Weights of a small mixture-of-experts language model, trained from scratch on English Wikipedia: 2 picks a token.
Below are experts of layer 7 (counted from 0) of a mixture-of-experts language model. Rows are named router (the router's row for the expert), gate (a neuron's input weights, with its number), up (a neuron's input weights, with its number) and show model dimensions 0-127. Each number is 128 + 32 x the weight over its row's rms, rounded and kept within 0 to 255.
Before each expert's rows: a language model's description of what the expert responds to. This comes from a sample of Wikipedia text that the model never trained on.

# expert 37
Description: Quantity words and small numbers before a noun or of, such as all, most, only, two, many, plus numbers in data tables.
router [129 110 106  77 125 142 154  99 138 169 127 139 199 105 144 118 176  87 100  17 142 120 101 131  97 147  94 123 103 134 120  88 133 118 121 140 151 172 121 147  94  82 136 113 122 136 103 160 153  84 128 173 155 169 150 137  95 124 169 111  91 118 158 163 152 110  74 105 148 123 127  23 105 152 102 132 135 108 159 119 186 130  78 150 115 168 138 112  91 104 167 122 112 147  96 151  82  87  85 124 138 140 173 138 155 102 119 120 145 111 115 118 213 117 134 117  93 131  99 158 131 104 149  50 136  97 181 173]
gate0 [125 126 138 103 132 104 128 110 100 135 113 133  87 100 117 109  88  96  94  97 144 149 134 160 109 183  98 119 136  89 103  85 118  95 119  81 162 155 155  99 144 116 159 144 137 150 109 144  79 136 129 153 146 150 140  55 141  77 190 124  70 178 102 164 107 110 140 111 138  79 114  88  83 188  71  91  54 101 151 134 180 121  77 143 132 141 115 160 115 156 123 116 125 120 112 108 100 158  85 138 114 182 145 133 167 128 153 129 141 134 184 121 127 187  94 131 108 193 202 187 121 151 176 142 152  66  60 193]
up0 [148 139 130 142 177 115 108  95 199  64  84 139 126 147 124 146 135 162 150 181 161 169 131  98  89  96 136  77 147 126 124 167 109 145 133 120 157 105 154 157  86 157 118 137 182 114 123 101 149 129 122  69  97  55 147 141 126 188 160 142 160 135 136 129 138  83 181 138 148 103 141 158 151 146 126 144 149  53 115 118 102 135 118 129 141 132  89 177 129 128 124 119 139 168 128  79 115  96 128 141  53 121  87 121 119 116 142  99  79 126 181 109  82 156 154 124 159 113 127  85 159  63 176 149 108 155 203 170]
gate1 [120 124 112 104 128 156 142 110 117 116 198 111 106 177 192 162 134 150 146  96 162 138  79 167 109 151 102  81 129 110 102 149 127 123 110 150 124  58 105 154  79 127 113 149 102 132  92 119 166 126 117 124  89  86  67 107 164 153 112 143 164 156  88 179 144 112 157 109 145 107 120  84 133 102 117  74 130  98 103 180 153 132 105  33 176 200 170 150 113 148 152 151  65 143 168 126 125 136  91 130 109 100 123 120 149  51 123 147 115 147 185 112 114 107 130 108  62 146 116 165  46 171  76 105 117 173  94 143]
up1 [ 62  94 172 157 111  84 166 173 137  89 114 180 127 124 105 122  86  72  68 184 136 123 181  87 169 129 124 105 119 213 167  90  94 123 173 182 142 132 161  62  79 135 148 164 130 151 128 151  71 133 115  95 188 142 139 118 112  83 122  86 166  77 144 120 106 132 130 149 139 147 125 167 130 120 115 127 182 143 160  72 119  95 118 159  79 137 170 131 147 122 127  96 169 156 130 163 116 131 172  98 141  61 134 152 133 103 125 122 132  77  99 134 125 200  58 131 132 119  75 101 187 142 137 141 158  88 100  77]
gate2 [ 94 156  71 143  68 133 171 147 155 141 109 156 154  72  51 107 135 154 162  86 134 118 204  78 110 124  71  85 163 185 180 191 119  71 117 108 120 119  86 109 123  85 160 127 107 106 110 125 102 156 141 107 157  56  98 139  60  81 109 141 111 114 125 147 137 167 153 116 120 140 129 116  95 147 113 133 129  96 119 172 146 119 143 189 138 146 174 140 107 184 125 115 191  76 152 110 118 135 174 138 109 129 123  70 190 143 119 127 209 140 171 118 105 169 151 195  68  95 135  89  62 120 100 170 131 131 129 121]
up2 [117 102  97 130 152 166 107 140 124  60 135 156 106 142 149 193 109  76 128 166 145 149  84 152 150 112 105 106 108 114  77  98 147 161 182 114 105 121 170 117 134 102  92 172 117 146 115 136 143  87 135 151 108 165 122 126 123 223 161 108 146 107 108 138  82  95  93 120 138  99 113 124 152  77 108  71 153 156 140 141 109 143 127  95 119 111  72  79 151  83 154 164  59 194  90  87  83 137  72  92 125 155 110 151 121  91 140 120  89 159 114 118 103 117 115  89 230 189 141 189 167 139 131 139 140 161 157 113]
gate3 [166 129 104 106 125 160 115 124 194 140 151 155 148  84 128  90  80 124 116 101  49 121 155 128  90 144 115 147 108 108 127 103 188  98 132 109 113 107  77  73  96 104 168 139 131 126 157 166  70 155 110 131 115 175 141 128 113 120 146 110 131 142 109 176  83 150  89 132 110 129  95 196 142 149 176 105  71 163 154 117 188 119 146 155 143 185  90 159 136 141 136  86 155 106 111 116  91  87 117  65 108 152 168  64 167 163 126 140 103 127 132 147 171 152 118 124 130 153 119  66 155  59 164  69 161  96 137 128]
up3 [171 120 120 129 114 113  67 156 153 141 143 154 135 109 140  52 171 100 177 136 143 157 106  96 128  96  68 105 139 112 105 158 134 127 143 105 127 123 132 125 132 134 202  87 119 190 158 162 176 108 141 106  95 137 169  34 129 149 137 130 113 128  63 142 121 187 156  57 108 156  99 138  78 138 140 165 122  95 122 125  95 141 131  94 129 153 122 163 124 126 108 140 154 127 127  83 110 120 148 159  96 101 138  52  91  94 143 103  77 137 153  99 177  92 160 148 143 137  91 104 118 119 229 129 101 118 144  79]

# expert 12
Description: Last digit of a four-digit year after a century prefix like 201 or 192, in tables, reigns and dates, e.g. 2019, 1925.
router [149 147 100  96 118 153 135 111 139 144 147 121 143 101 136 147 130 114  87  82 113 142 116 128  79  83 138  85 133 121  87  79 122 137 169 144 174 125 144 113  78 108 162 145 120 146  86 144  92 111 128 162 146 110 140 126  73 132 175  66 139 101 123 172 111  64 121 103 145 113 147  69 127 136 121 109 127 145 160 131 150 133 109 158 111 138 178 131  84 114 150 143 156 109  95  82 119  82 164 127 123 166 144 118 168 138 121 126 144 153 123  39 190 178 172  67 133 118 135 136  87 155 127 110 146  84 190 213]
gate0 [108 105 119 103 166 104  81 168 118 102 192 164 123 128 135  78 154 114 114 137 165 139 115  40  81 105 134 128 125 142 138  99 138 131 126 108 142 118 143  46  95 107 119 156 129 101  66 191  95 110 152  87 107 119  95 107 146 101 120 140  52 150 117 159 181 127 137 116  88 115 135 127 206 180  86 122 154 157 105 133 203  95 171 119  97 142 146  71 153 152 122 139 210 106  96 110 110 170 120 143 151 105 151 112  64 146 204 143 125 132 130  73 124  86  77 170 172 141 108 156 140 108 136 121 110 131 101 145]
up0 [157 198 109 123 111 104 117  66  84 136 104 131 153 138 118 132 111 137 102  91  75 177  78 169 147 159 110 203 127 149 137 140 152 133 145 129 142  95 151 176 109 165  73  77 119 171 138 152  92 135 117 156 108 146 127  69 144 125 133 178 148 152 155 131 109 130  99 104 131 121 132 113 109 107 108 161 126 116 162  68 118 102 133  98 100  57 129 150  95 135  83 120 148 134 120  72 111 144  86  99 123 124 142 144 154 134 143 169 177 108 167 151 134 158 213 114 153 123 180  87 115 138 138 167  79 176 117 106]
gate1 [145 143  48 153 132  88 147 137  79  96 108 118 111  40 122  86 119 120  84  92 103 123  89 130  88 122 133 134 181 128 131  80  80 145 159 116 125 182 169  96 109 109 135 157 131  98  87 203 103  92 154 134 120  86 148 180 108 121 143  87 179 118 105 148 115 165 138  72 102  96 176 123 138  91  91  67 135 176 124 125  85 118 153 133 118  90 166  87  99  91 100 118 159 135  75  99 110 140 169 144 110 147 105 146  86 132 109 149 133 142 120 126 111 152 157  99 111 171 110 173 104 179  68 126 158 121  98  88]
up1 [151  94 120 174 184 134 149 131 153 112 122  52 136 101 115  95  77  77 142 143 136  78 142 123 146 119 139  94 107 108 180 100  93 167 110 140 111 158 151 166 104 135 151 128 111  46  90  95 125 135 186 173 125 115 140 117 122 117 129 130 133 118 106 138 104 157 122 171 140 122 138  87 108 172 105 143 153 106  54 109 142  98 123 180 127 152  99 161 107 175 203 114 119 159 121 143 152  85 151 122 103 107  25  91 143 154 123 108  81 104 137  88 103 151  86 152 173 215 116 140 178  93  96 157 163 112 107 179]
gate2 [148 170 184  87  75 127 151 150 150 119  85 170 142 130 142 142 142 137 114 193 119 149 119 101 125 123  73 176 145 149 114 110 113 156 144  93 130 100 136  96 115 123 135 190  95 122 162  96 134  62 122 122 150 170 138 130  88 135 103 188 173 202 137 143 153  75 112 137 116  85 156 118 127 121 109 155 133  89 129 126 181  64 125  92 163 174  91 141 125 102 131 112 136 183 109 133 131 102 149 136  75  96  99 171 138 125 200 103  89 128 163 135 153 122  97 119 110 111 113 174 109 139 132  81 144 146 128 118]
up2 [127  62  79 113 145 172 119 134 150 125 167  88 117 113  93 134  88 150 147 109  84  85 146 157 102 101 134  91 120  64 138 121 121  76 143 169 108 116 152 173 178 130 109  82 167  85 104 138  92 146 134 122 146 149 102 123 148  85 137  81  89  43 134 105  93 177  86  91 142 195 106 109 109 119 137  58  77  96 142 136  95 131  93 112 106  94 120 141 134 116 131 110 119 120 108 151 150 158 148  82 195 155  95 149 109 173  84 165 141 152 108 201 115 130 152 143 159 132 171 125 117 147 127 214 124 134 126 146]
gate3 [181 106 156 137 115 127 108 156  62 188  80 161 115 126  90 138 110  83 135 132 133 150 154 111 109  95 122 125 186 145  99  94 115  72 166 111 143 240 108  82 155 131 164 184 135 165 159 184 137 108 130 129 126 103 145 154  95  99 110 101  99  84 133 129 110 161 189  84 157 112 137 118  91 120 136  81 140 130 110 135 140 124 160 171 134 125 139 130  86 170 105 112 114  88 106 141 139 187 166  97 163 141 130 122 149 129 149 148 145 180 121 110 160 153 157 100 124 128  60 164 103 189 157 198 167 162 169 116]
up3 [145 116 145 121 151 107 148  79 169 112 152 138 168 146 115 123 127 105 142 100 136 123  90 105 145 112 171 138 120 176  93  79 133 163 112 114 129  96 113 140  95 159 113  58 102  74  97 129 135 165 142 121  95 105 144  93 110 152 116 203 170 125 128 100 107 131 135 196  72  97 146 161 197 118 159 116 133  81 141 105  83 119 168  43 159  90 101 123 131  98 149 102 209 162 145 134 141  88 102 162 114  95 151 148  95 151 104  91 128 123 173 141 102 142 129 127 125 108 223  95 197 157 123  82 115 145 117 139]

# expert 56
Description: Colons after infobox-style labels such as Recorded:, Height:, Allegiance:, plus by, as and including introducing agents, roles or examples.
router [171 117  97  38 129 168 172  97 144 146 152 100 151 120 116  88 181 117 152  95 126 175 156 154  60 101 106  67 163 148  85 117 141  99 150 139 198 154 147 143  59  88 138 176 123 132  80 131 107  67 145 148 169 146 122 116  93 118  97 130 135 126 144 165 114  17  85  70 140  60 134  52  55 135 122 145 133 147 167 127 117 174  87 172 164 169 160 168 137 127 148 122 135 140 164 110  75  71 107 167  89 192 152 138 148 116 158  94 150 141 123 118 169 123 171  76 120 143 128 127 112 115 142  98 187  77 168 158]
gate0 [153 140 113 111  54 130 185 116  85  81  88  84 163 151 110 129 152 119 186 122 127 180 128 145  78 100  88 153 165 192 142 100 123 159 157 132 111  94 139 131 143 116 169 115 126  85 140 138 196  95  90 135 135 106 151 147  12 134 159 120 154 165 114 155  88 135 123 141 130 108  90 176 106  94 133 109  89 167 117 137 135  80 145 136 111  74 117 166 100 172 126 194 108 126 111 189  91 178 106 176  91 187 151 143 129 145  86 102 138 187 194 130 122 125 140 126 126 123 147 154 119 193 117  84 148 151 133 177]
up0 [117  53 141 142 164 116 129 136 153  91 149 173 107  97 163 105  93  32 164 162 105  96 104 151  92 150 130  91  82 101 123 101  79  89 106 139 109 100  84 140  59 111 120 131 159 152  83  92 175 120 177 131  73  91 164 111  87 157 139  98 146  96  82 180 157 143  87 189 155 118 138 125 136 187 178 131 136  99 103 158  99 135 142 119 128  93 130 127 186 143 132 172 129 106 139 108  57  94 180 132 115  75 166 123 127  68 161 165  72  92 147 145 174 105 171 135 116 154 119 145 175 150 111  81 178 124 140 143]
gate1 [130 117 161 127 147 185 170 165 122  90  95 135  95  90 121 145 153 137 143 129 124 130 164  81 137 134 139 168 107  92 121 137 108 113  88  81  66 134  70  69 128 126 142 187 118  74 149 150  69  73 179  96 149 164 145 120 165 144 109 158 149 158 181 131 100 113  87 113 193 132 178 143 105 166 130 116  81 190 178 139 174 202  93 139 147 170 112 146 165 156 114 133  82 142 128  74 126 141 163 147 139 151 130 133 119 146 161 129 142 168 100  94 173 117  69 119 136 138 127 119 149 112 120  94 160 157 147  97]
up1 [188 101 125 131  80 146 107 122  78 138 137  88 158 164 139 152 118 136  76 164 156  53  84 166 126  59 131  64 156 152 188  69 174 152 154 113 197 184 130 111 155 149 121  96 157 175 134 145 139 127  55 123 138  91 141 111 104 151 151  71 114 142 153 114  97 117 129  65 152 134 143 143 145  75 118 162 117 139 142 120 117 119 190 120  36  54 120 132 180  70 107 102 120 158 118 190 145 110 169 113 160 132 139 177  78 140 105  90 102  95 113  84 143 164 133 133 134 102 130 138 185 138  76 108 141 112 118 120]
gate2 [ 80 146 102 100 130 136 149 136 187 153 106 108 125 123 177 143 109 129 129 118  80 151  92 139 135  90 153 150 114 102 130 129 121 103 184 118 160 172 111 137 158  95 131 137 113 150 157 136 135  99 154 106 156 126 135 146 178 116 133 164 149 181  83  93  94 163 123 192 153 139  80 162 132 151 107 144 152 167  83 185 192 140 123  71  75 185 113 109  50 127 149 182 126 100  92  85  97 100  97 191 101  96 101 100 207 207 147 128 148 175  97 119 159 154 141 157 126 180 144 130 129 140 154 172 106 205 166 106]
up2 [ 82 118 139 138 160  84 131 112 163 191 145  83  72  78 120 111 147 172 157 110 105 166  98 150 138 164 148  53 142 155 162 160 125 198 108  94 190 181  97 124 149 154 123 135 168 146 138 159 143 110 163 103 168 126  77 133 135 119  91 188 144 170  73 128  70 171 155 161  97 150 114 160 115 151 166 123 151 179  88 185 197 140 124 104  97 178 163 160 132 104 180 123 120 109  78 157 104 150  91 214  91 165 103 108 145 115 118  75 164 138 104 152 136 105 129 125 134 120 110 172 109  77 116 151 129 131 178 145]
gate3 [144 116 104  91 100 110 143 120 151 117 131 161 122 123 202  92 163 138 131 103  90 101 151  84 109 136 162  80 106 133 149 128 127 141  90 161 185 165 126  83  73 144 154 121  99 181 114  69 150 176  89 153 140 148 126 136 132 128 136  81 173 118 152 152 155 134 107 192 134 140 125 139 107 108 111 208  94  88 139 147 204 152 137 162  90 137 120 144 133 120 114 171  92 110 111  74 117  99  83 105 108 144 135 173 188 141 125 126  50 105 117  75 157 166 139 127  86 133 154  98 134 147 132  91 107  72 173 198]
up3 [170 128  44 120 114 123 101 115 118 124 113 130 158  68 160 132 146 165 116 164  88 134 147 125  41 112 184 147 170 129 130 155  89 100 113 179 183 155 134 149  37 155  98 131 153 124 160  74 115 174  96  82 152 142 139 155  83 140  81 188 138 145  59 118 154 111 174 103 155 113 148 131  64 134  88 133  96  84  96 132 174 162  92 135 137 129 121 138 162 136 142 163 117  97 173 166  77  81 144 124 108 144 159 136 124 119  97 118  69 129  91  84 145 112  90  87 119 103 119 147 152 119 145  69 147  80 148 121]

# expert 33
Description: Standalone integers in tables and infobox fields such as scores, heights, distances, attendance, and counts of wins or goals.
router [180 113 130  53 140 168 133  67 129 115  98 149 190 152 130 130 154 114 164  87 103 143 113 120  90  94 103 107 148 108  80  82 134 138 145 154 153 184 145 143  88  78  93 163  82 109 130 133  90  87 145 107 113 178 126 100  99 110 121  81  90 127 165 139  82  68  97 128 191 157 177  79  92 201 100  91  98 106 156 146 151 155 134 145 117 157 156 153 105 113 111 151  95 109 124 114 134  86 128 155  57 197 131 145 185 133 137 136 141 146 116 127 135 122 154 103  81 121 134 130  68 175 153 163 160 137 236 194]
gate0 [136 134  91  96  62 141  53 153 114 140 137 143 144 148  83 136  83 152 150 114 136 137 133 169 108 186 126 150 126 126 131 109 151 150  87  81 138  83 113 184  82 110 149 126 107 112 127  79 104  61 184 114 109 194 115 114 163  98 116 112 131 156 121 114 121 111  48 118 130  80 123 159 108  90 129 136 107 118 121 169 138 184  77 144 118 177 156 120 226 114 130 106 170 145 107 125 179 128 141 144  88 115  94 137 117 228 173  89 153 113 119 115 124 103 112 116 155  81  96 104 183 166 123 129  75 124  98 109]
up0 [171 108  81  96  32 154 131 121 126 155 153 149 133 206 111  70 134  98 163 184 166 102 156 166  98 141 106  95 101 105  76 143  98 148  95  74 177 136  96 127 108 109 124 186  91 152 177 100 125  80  87 151 137 170 103 106 169  76 123 145 209 124 132  86 131 166 131 119 186 156 130  81 129  94  97 146 101  46 148 113 105 145 132 198 176 192 178 151 104 195 208 103 149 117 157  98 122  79 151 106 111 134  95 136 150 143 126 125 146 140 138 101  76 144 107 145 152 140 133 138 118 161  97  79  64  91 136 107]
gate1 [151  93 136 158 206 184 107 117 142 127 146  73  93 103 138 140 156  79 111 131  98 137 186 126  88 180 153  82  70 175 102 178 113  87 102 111 100  51 165 165 143 109 124 108 102 142 137 159 125 129 119 178 101 143 129 161  92 110  93 100 123 118 139 127 119  89 117 153  93 173  95 160 118 170 130  97 133 182 126  76 148 157 132 166 148 139  96  76 170 106  99 133 107 140 153 115 113 121  63 117 169 154 133 143  83 124 121 100 125  87 127  81 161  53 178 135  90 127 127 118 136 151 173 128 155 151 127  98]
up1 [184 114 115 128  80  92  57 187 115 131  55 106 117 154  58 100 119 186 138 176 188  99 109 120 110 123 128 119 139 120 117 148 131 149 128 127 154 119 144 144 114 131 150 127 125 163 160 131  94  64 161 122 144 126 107 164 175  94 119 113  95 125 141  99 104 112 153 134 109 113  85 131 140  97 127 114 164 130  73 147 141  86 115 120 138 107 152 113  82 121  55 101  87 113 157 169 138 140 125 136 100 135  79 129 117 165 101 112 106 194  81 124 150 107  96 177 141 160 164 223 122 175 125 135 117 126  99  95]
gate2 [138 190 110  98 173 116 125 108 205  48 155 165 123 116 157 127 134 177 144  98 155 145 124 112 109 213  63 100  80 104 155 143 124 126 129 180  83 126  89 128 129 109 113 120 153 134 119 151  72  70 196 162 162  85  97 113 199 137 103 151 131 180 144 250 110 148  81 109 109 158  90 101 100 166 144  85 110 180 116 161 127 190 121 105 103 153  79  99 152  88 127 170  88 129 119 113 127 206 135 152 142 118 138 111  92 120  93 156 125 115 125 154 107 118 139 130 157 132 134 111 105 131 129  69 128 142 157 129]
up2 [189  98 143 129 128 185 144 213 117 160 153 123 122 166  74  96 130 128 134 129 133 132 160 130 122  76 108  89 179 153 170  54 148 153 123 106 154  81 119 160 159 144 168 164 142 111 169 100 171 127 137  73 161 137 165 149 123 113 148  91  76 134 183 106  60 100 128 141 159  76 137 108 114 111 106 133  99  92 155 180 129  85 174 145 108 162 163 106 148 138 162  90 144 173 157 168 139 103 142 100  82 164  89 114 111 157 141 107 197 133 111 134 151 117  78 112 155 119 124  87 145 164  61 169 109 137  87  97]
gate3 [115 130 170  67  65 127 116  99 105 112  95  67 119 111 146 101 137 170 159 112 101  76 183 109  30 110 166 106 109 149 113  97  82 131 109 100 133 107 139 127  90  81 113 157  71 140  57  86 102  92 142 123 138 154 173  95 135  97  97 146 180 166 126 139 164 134 130 122 163 113 118 132  71 124 184 206 116 144 157 107 139 115 134 154 122 187 132 131 200 188 177 120 156 107 142 129 113 155 142 141  78  91  82 135 104 125 114  60 112 135  89 125 128 132 121 142 167 138 137 133 136 147 104 172 109 112 183 203]
up3 [116  96 169  71 142 122 134 134 125 106  85  84 149  97 151 134 169 126 148 123 116  88 146 141 100 101 128 144  75 184 160 142  91  99 128 134 110 116 119 114 116 146 102 125  46 168  94  85  95 161  70 177 109 156 137 152 109 102  91 124  94 118  88 181 124 134 126 157 116 101  88 119  60 149 161 164  97 145  77 147 210 163 149 117 128 125 163  79 165 108  85 165 171 128 185  82  86 154  81 136 131  69 125 115 116  68  68  92 106 156  88 112 155 134 100 155  88 164 103 158 144 113 148 121 125 112 146 166]

# expert 27
Description: Pipe separators between cells in sports and results tables, plus semicolons and slashes that split list entries.
router [132 172 100  71 121 167 158 127 174 118 133 121 169 109 177 138 173 120 164  70 143 124 103 119  66 106 106 128 135 115  71  84  86  80 149 164 185 136 180 128 117  45 222 169 109 163 110 139 130 108 126 120 126 145 115 129  74 103 139  72 126 136 139 122  98  76 112  99 139 115  82  92 135 144 139 164 111 141 147 106 161 144  80 170 113 177 151 107  84 132 117 120 117 118 132  75 121  87 108 114  88 140 112 155 167 116 151 101 139 160 163 136 184 158 173  99  99 120 137  86 119 149 177  88 132  81 204 137]
gate0 [112 174 107 124  76 127 134 136 121  76 176 190  89 165 138 181 147 194 121 115 166 102 157 106 153 144  64  95 125 177 115  82 114 115  75 135 112  82  67 144  85 128 141 133 140 120 126 111  87 128 160  99 116 110 178 144 164 155 135 147 156 114  90 185 171  99 125 113 142 155 153 119 123 146 110 141  85 197 119 168 132 106 119 101 178 181  72 147 171 119  76 161 123 120 102 131 125 146 147 143  78 100 124 140 117  95 121 120 120  98 162  97 119 183 128 102 174 135 110 178  79 135 135 152  82 158 112  97]
up0 [139 104 130  94 141 162 137 103 131 134 139 140 174 140 115 104 119 149 116 164 155 181 144 127 102  70 174 113 135 151 116 184 143 163 149 109 131 144 126  92 164 132 178 188 153 116 128 192  95 154 144 144 157 150 190 172 113 110 152 132  85 152 116 144 135 133 179 113 148 106 172 138 112  68 141 123 183  86 155 126 109 150 133 132  52  71 154 194 110  58 172  76 177 140 148 115 130 100 178 132 165 149 107 102  94  87 161  96 129 103 103 132 107 126 160 130  91  86  73  98 107  71 126 110 181 138 161 136]
gate1 [133 135 110 129 157 112 153  94 138  80 133 122  73 131 196 110 124 140 134 180  78 107 142 119 159 174 179 157 129 193 122 106  79 146  93 140 126  83 102 119 127  92 122 153 100  99 113 133 120  87 130 112 105 169 181 188 101 129 130 156 116  79 108 113 146 150  69  47 153 154 153 156 148 124 150 165 137 164  84 119 164 180 140 165 120 104 100  80 102  87 133 135 128 148 143 146 102 159 115 135  74  95 132  90 149 126 174 162  98 100 121 128 117 186 176 182  78 132 143 101 114 115 147 125 152 133 157 155]
up1 [122 162  23 125  94 134 118 171 155 173 103 130 207  54  98  75 178  77 157 137 122 165 147  86 119 124  96 146 121 105 154  71  75  73 114  91 162  69 131 134 116 134 131 107 134 110  90 121 170 113 134  79 136 131 188 128  96 140 171 153 110  64  67 159 112 160 131 170 164  65 113 133 131 187 141 122  90 104 191 169 173 121 132 138 120  72 101 161  96 105 158 122 137  89 139 158 116 116 123  94 134 147  97 154 113 146 130 115 155  79 165 133 144 116 185 130  68 160 183 134 128 128  84 142 165 104 161  97]
gate2 [160  95  68 135  85 170 116 158 128 103  42 139 189 159 102 133 154  74 124 171  97  78 154 153 127 115 100  52 133 123  77 121 140 137 166 142 128 142  82 133 111 127 159 148 129 111 154 110 224 119 137 178 102  99 188 158  86 118 114  72 139 106 114 113  71 112  76 144 158 169 128 141  92 139 151 132 132 167 150 133 146 160  89 150 104 134 136 160  82 128 132 183 117 177 112 114  89 140 135 136 105 177 114 182 194  77 169 133 135 124 165  98 101 189 112 169 157 168 135 110 109 118  96 112 188  85 218 162]
up2 [140 148 114 107 139 146 123 130 159 151 119 125 134 141 137  88 125 159 119 123 145  91 140 117 131 155 124 160 126 140 171 101 152 117  40 110  57 134 117 116 160  92 114 145 176  97 167 136 109 160 174 138 150 164 142 112 140 125 160 119 171 125 120 155 131 130 168  73 180 167  88 116 145 109 150 104 118 105 171 152 109  82 214 179 123 136   5 108  84 127 100 126  96 124 144 135 110 175 162  85 191 116 117 145  82 144 106  99 101 125 120 110 214 117 171 110 133 139  69 122 112 136 140  95 143 151  98 148]
gate3 [157 172 123 117  65 133 143 129 147  98 107  91 180 118 109 145 156 160 139  94  65 138 149  53  69 105 130 132 108 139 120 103 147  66 135 128 170 151 131 140 109 111  93 114  83 157 140 147 101 128  85 150  92 103 152 164 152 137 118  86 181 106  68 136 119  80 164 119 145 148  85  72 121  94 106  71 166 164 153 144 110 138 177 124 135 120 123  77 170 106 172 111 136 180 111 110  98 103 102 138 108 151 137 132 181 155 157 150 179  84  82 116 169 125 137 135  98  98  52 110 110 150 144 175 138 111  96 144]
up3 [105 186 144  93 153 156  56 123 120 105 136 173 120 167 120  88 105 123 128  68 154 108 139 125  96 143 123  77 129  47 168 172 166 181 110  86 107  96  93 126 131 144  73 129 171  58 121 151 130 150 116 123 149  78 122 195 145  47 165  99  75  96 107 156 159 126 115 145 109 171 144  86 180  98 117  60 136 116 124 145 177 108 109 126 119  73 189 133 144 133 112 127 104 105 119 147 148 156 168 191 152  73 132 159  90 133 149 121 114 145  61 144 151  74  82  78 154 164 138 177 124 111  97 121 143 114 173 101]

# expert 59
Description: Nouns naming a person's role or relation, such as member, President, son, director, pianist, often after a, the, his.
router [133 124  62  26 123 175 109 111 147 156 129 115 157 118 147 125 162 122 174  62 143 167 137 131 100 115  64 117 127 151  98  88 118  95 169 155 182 105 156 102  83  52 121 180 128 131 149 126  64  65 146 141 168 181 118 117 133  96 141 112 139 123 135 157  83  88  93 104 131 149 145  30  92 111 140 130 149 125 142 115 142 154  78 145 127 127 160 140 102 132 145  92 154 155 121  87  89  88 106 130  96 157 118 176 102 106 136  98 161 136 140 112 181 196 180 167  77 112 136 140  76 119 149  71 126  84 224 185]
gate0 [144  83 165  97 145  92 124 133 158 134 166 105 150 114  62 200 155  83 128 159 154 119 125 161 158 198 109 138 217 162 174 120 184  58 157  82 118 137 108  81 159  96 118 167 118 149 172 157 116 127 194  57 169 154 120 124 156 138 142  83 136  83 107 147 118 110 108 130 138 157 102 108 108 171 143 119  65 118  76  69 128  98 150 119 158 129 175 126 100 159 156 150 145 123 120  79 110  94 134 148 114 122 134 143  86 144 145 138 218 138 152  74 144 153 183 158 103 114 158  98 119  52 133 112 104  79 200 175]
up0 [100 149 127 126 177 146 136 172 152 101 107 127 211  84  87 138 132 134 150 136 139 114 130 161 185 192 134 161 128 152 165 131 159 125  76 126 118 186  66 118 163 138 116 111 110  78 134 158 118  91 185  96 173 148 121 120 128  63 115 106  61 105  73 152  93 129 116 143 147 177 109 121 178 122 122 131 145 133  84  80 146 133  53 104 142  71 172  74 173 188 157 144 133 113 120 121 189 127 112 150 131 114  78 171 101 146 152 127 145 138 144 113 130 182 186 209 129 126 100 149 114  89 132  91 115 108 134 111]
gate1 [123  95 107 116 105 180 109 121 150 127 118 142 128 116 139 142 146 123  75  68 108 130 138 115  66  78 104 108 175 145 143 117 116  70 122 167 138 153 136 115  79  65 170 174 150 114 137 109 122 142 185  94 132 115 133  95 127 134 122  83 165 100 121 109  80  94 104 133 162 127 130  81 121  84 152 110 107 142 137  63  71 122 118 148 186 124  99 167 116 159 198 127 155 127 149 137 182 138 155 100 124 117 139 148 137 117 147 185  67  85 113 181 146 151 192 172 115  88 115 156 101 156 109  96 103  89 226 139]
up1 [179  75 135  79  95 123 112 169  80 145  80 104  97  63 141 143  98  90 144  77  88  83 176  93  98 115 112 113 137 119  91  96 181  96 102 113 100 138 159 138 173 106 117 137 182  86 132 155 155 118 109 129 147  77  85 106 138  80 124  91 113 115 167  80  36 125 142  98 146 126 126 101 110 124  97 115 146 150 114 128  43 131 147 154 155  77 183 141  99 191 133 156 157 139 108 149 148 155 152 109 155 154  91 163 125  97 112 173  73 137 120 136  97 148 170 177 149 153 165 142 145 176  86  95  87 105 130  95]
gate2 [ 65  92 137  93 124 111 151 117 165 129  96 173 157  94 153  92 173  80 129  80 110 115 150 184 111 110 114  69 141 145 169 133 122 140 126  93 161 123  93 101 126  44 107 124 106  78 142 136 137 144  81 134 186 173 137 153 159  93 129 119 137 112 155 115 158 180  85 140 151 143 139 142 134 123 231 112 146 148  90 156  62 112 126 165 132  70 201 132 165  82 120 124 128 152  65 125 107 185 141 168 144 116 151  95 169 182 105 145 114 145 144 133 127 120 162 109 159 121  88 135 139 150 101 150 153 152 148 190]
up2 [ 88  77 202 135 125 103 145 123 115 118 153  84 112 177 188 110  96 123 137 152 105 171 112 119 122 100 161 140 185 145 121 137 154 155  99  75 105 188 105  84 113 163 127 132 129 151 135  97 149  99 212  86 181  84 141  73 102 138  99 124  93 102 162 206 116  70 147 158 155 161 175 203 122 136 107  88 116 119 105 134 118 187  92  87 155 153 134 137 150 121 182 146 147  91 150 162 144 131 109 187 118 121 191 133 199  77 146 107 153  79 149 118  83 125 109  99 196 116 138 158  97 151  87  79 125  94  73 150]
gate3 [119 167 165 116 153  93 126 131  93 116  69  92 139  85 140 148 129 122  72 127  89 101 137 201  94 172  93 200 108 153 121 126 172 123 188  78 104 136 105  70  91 106 157  88  90 134 111 184 148 136 112 147 109  95 100 118 144 133  86  58 115 135 128  95 118 166 115 133  31  64  96 131 148  92 152  73 135 123 122  81 118  75 139 165 107 102 134 109 179 156 113  92 156 158  96 144 118  60 146 124  89 162 123 109 142 140  94 194 123  49  54 115 140 137 143 114  96 109 116 151 179 224 100  78  80 140  52 102]
up3 [115  54  80  87 198 153 111 108 169 151 141 138  83 194 106 118 138  91 132 136 181 148  97 128 129  96 115 155  90 143 148 137 106  61  89 128 154 111  42 155 117 176 134 107  95  81 162 136 179 155 128  98 149 109 141  82 144 160 142 103 144 136 137 163 149 108 117  73  88 105 131 150 149 124  86 132  92 102 105  85 124 114  72 111  75 136 124 120 136 161 131  72 167 141 108 121  94  90 129 138 104 138 125 132 136 115 153 112 153 127 115 151 149 172 104 124 150 150 153 142  66 135 100 149 144 103 133 128]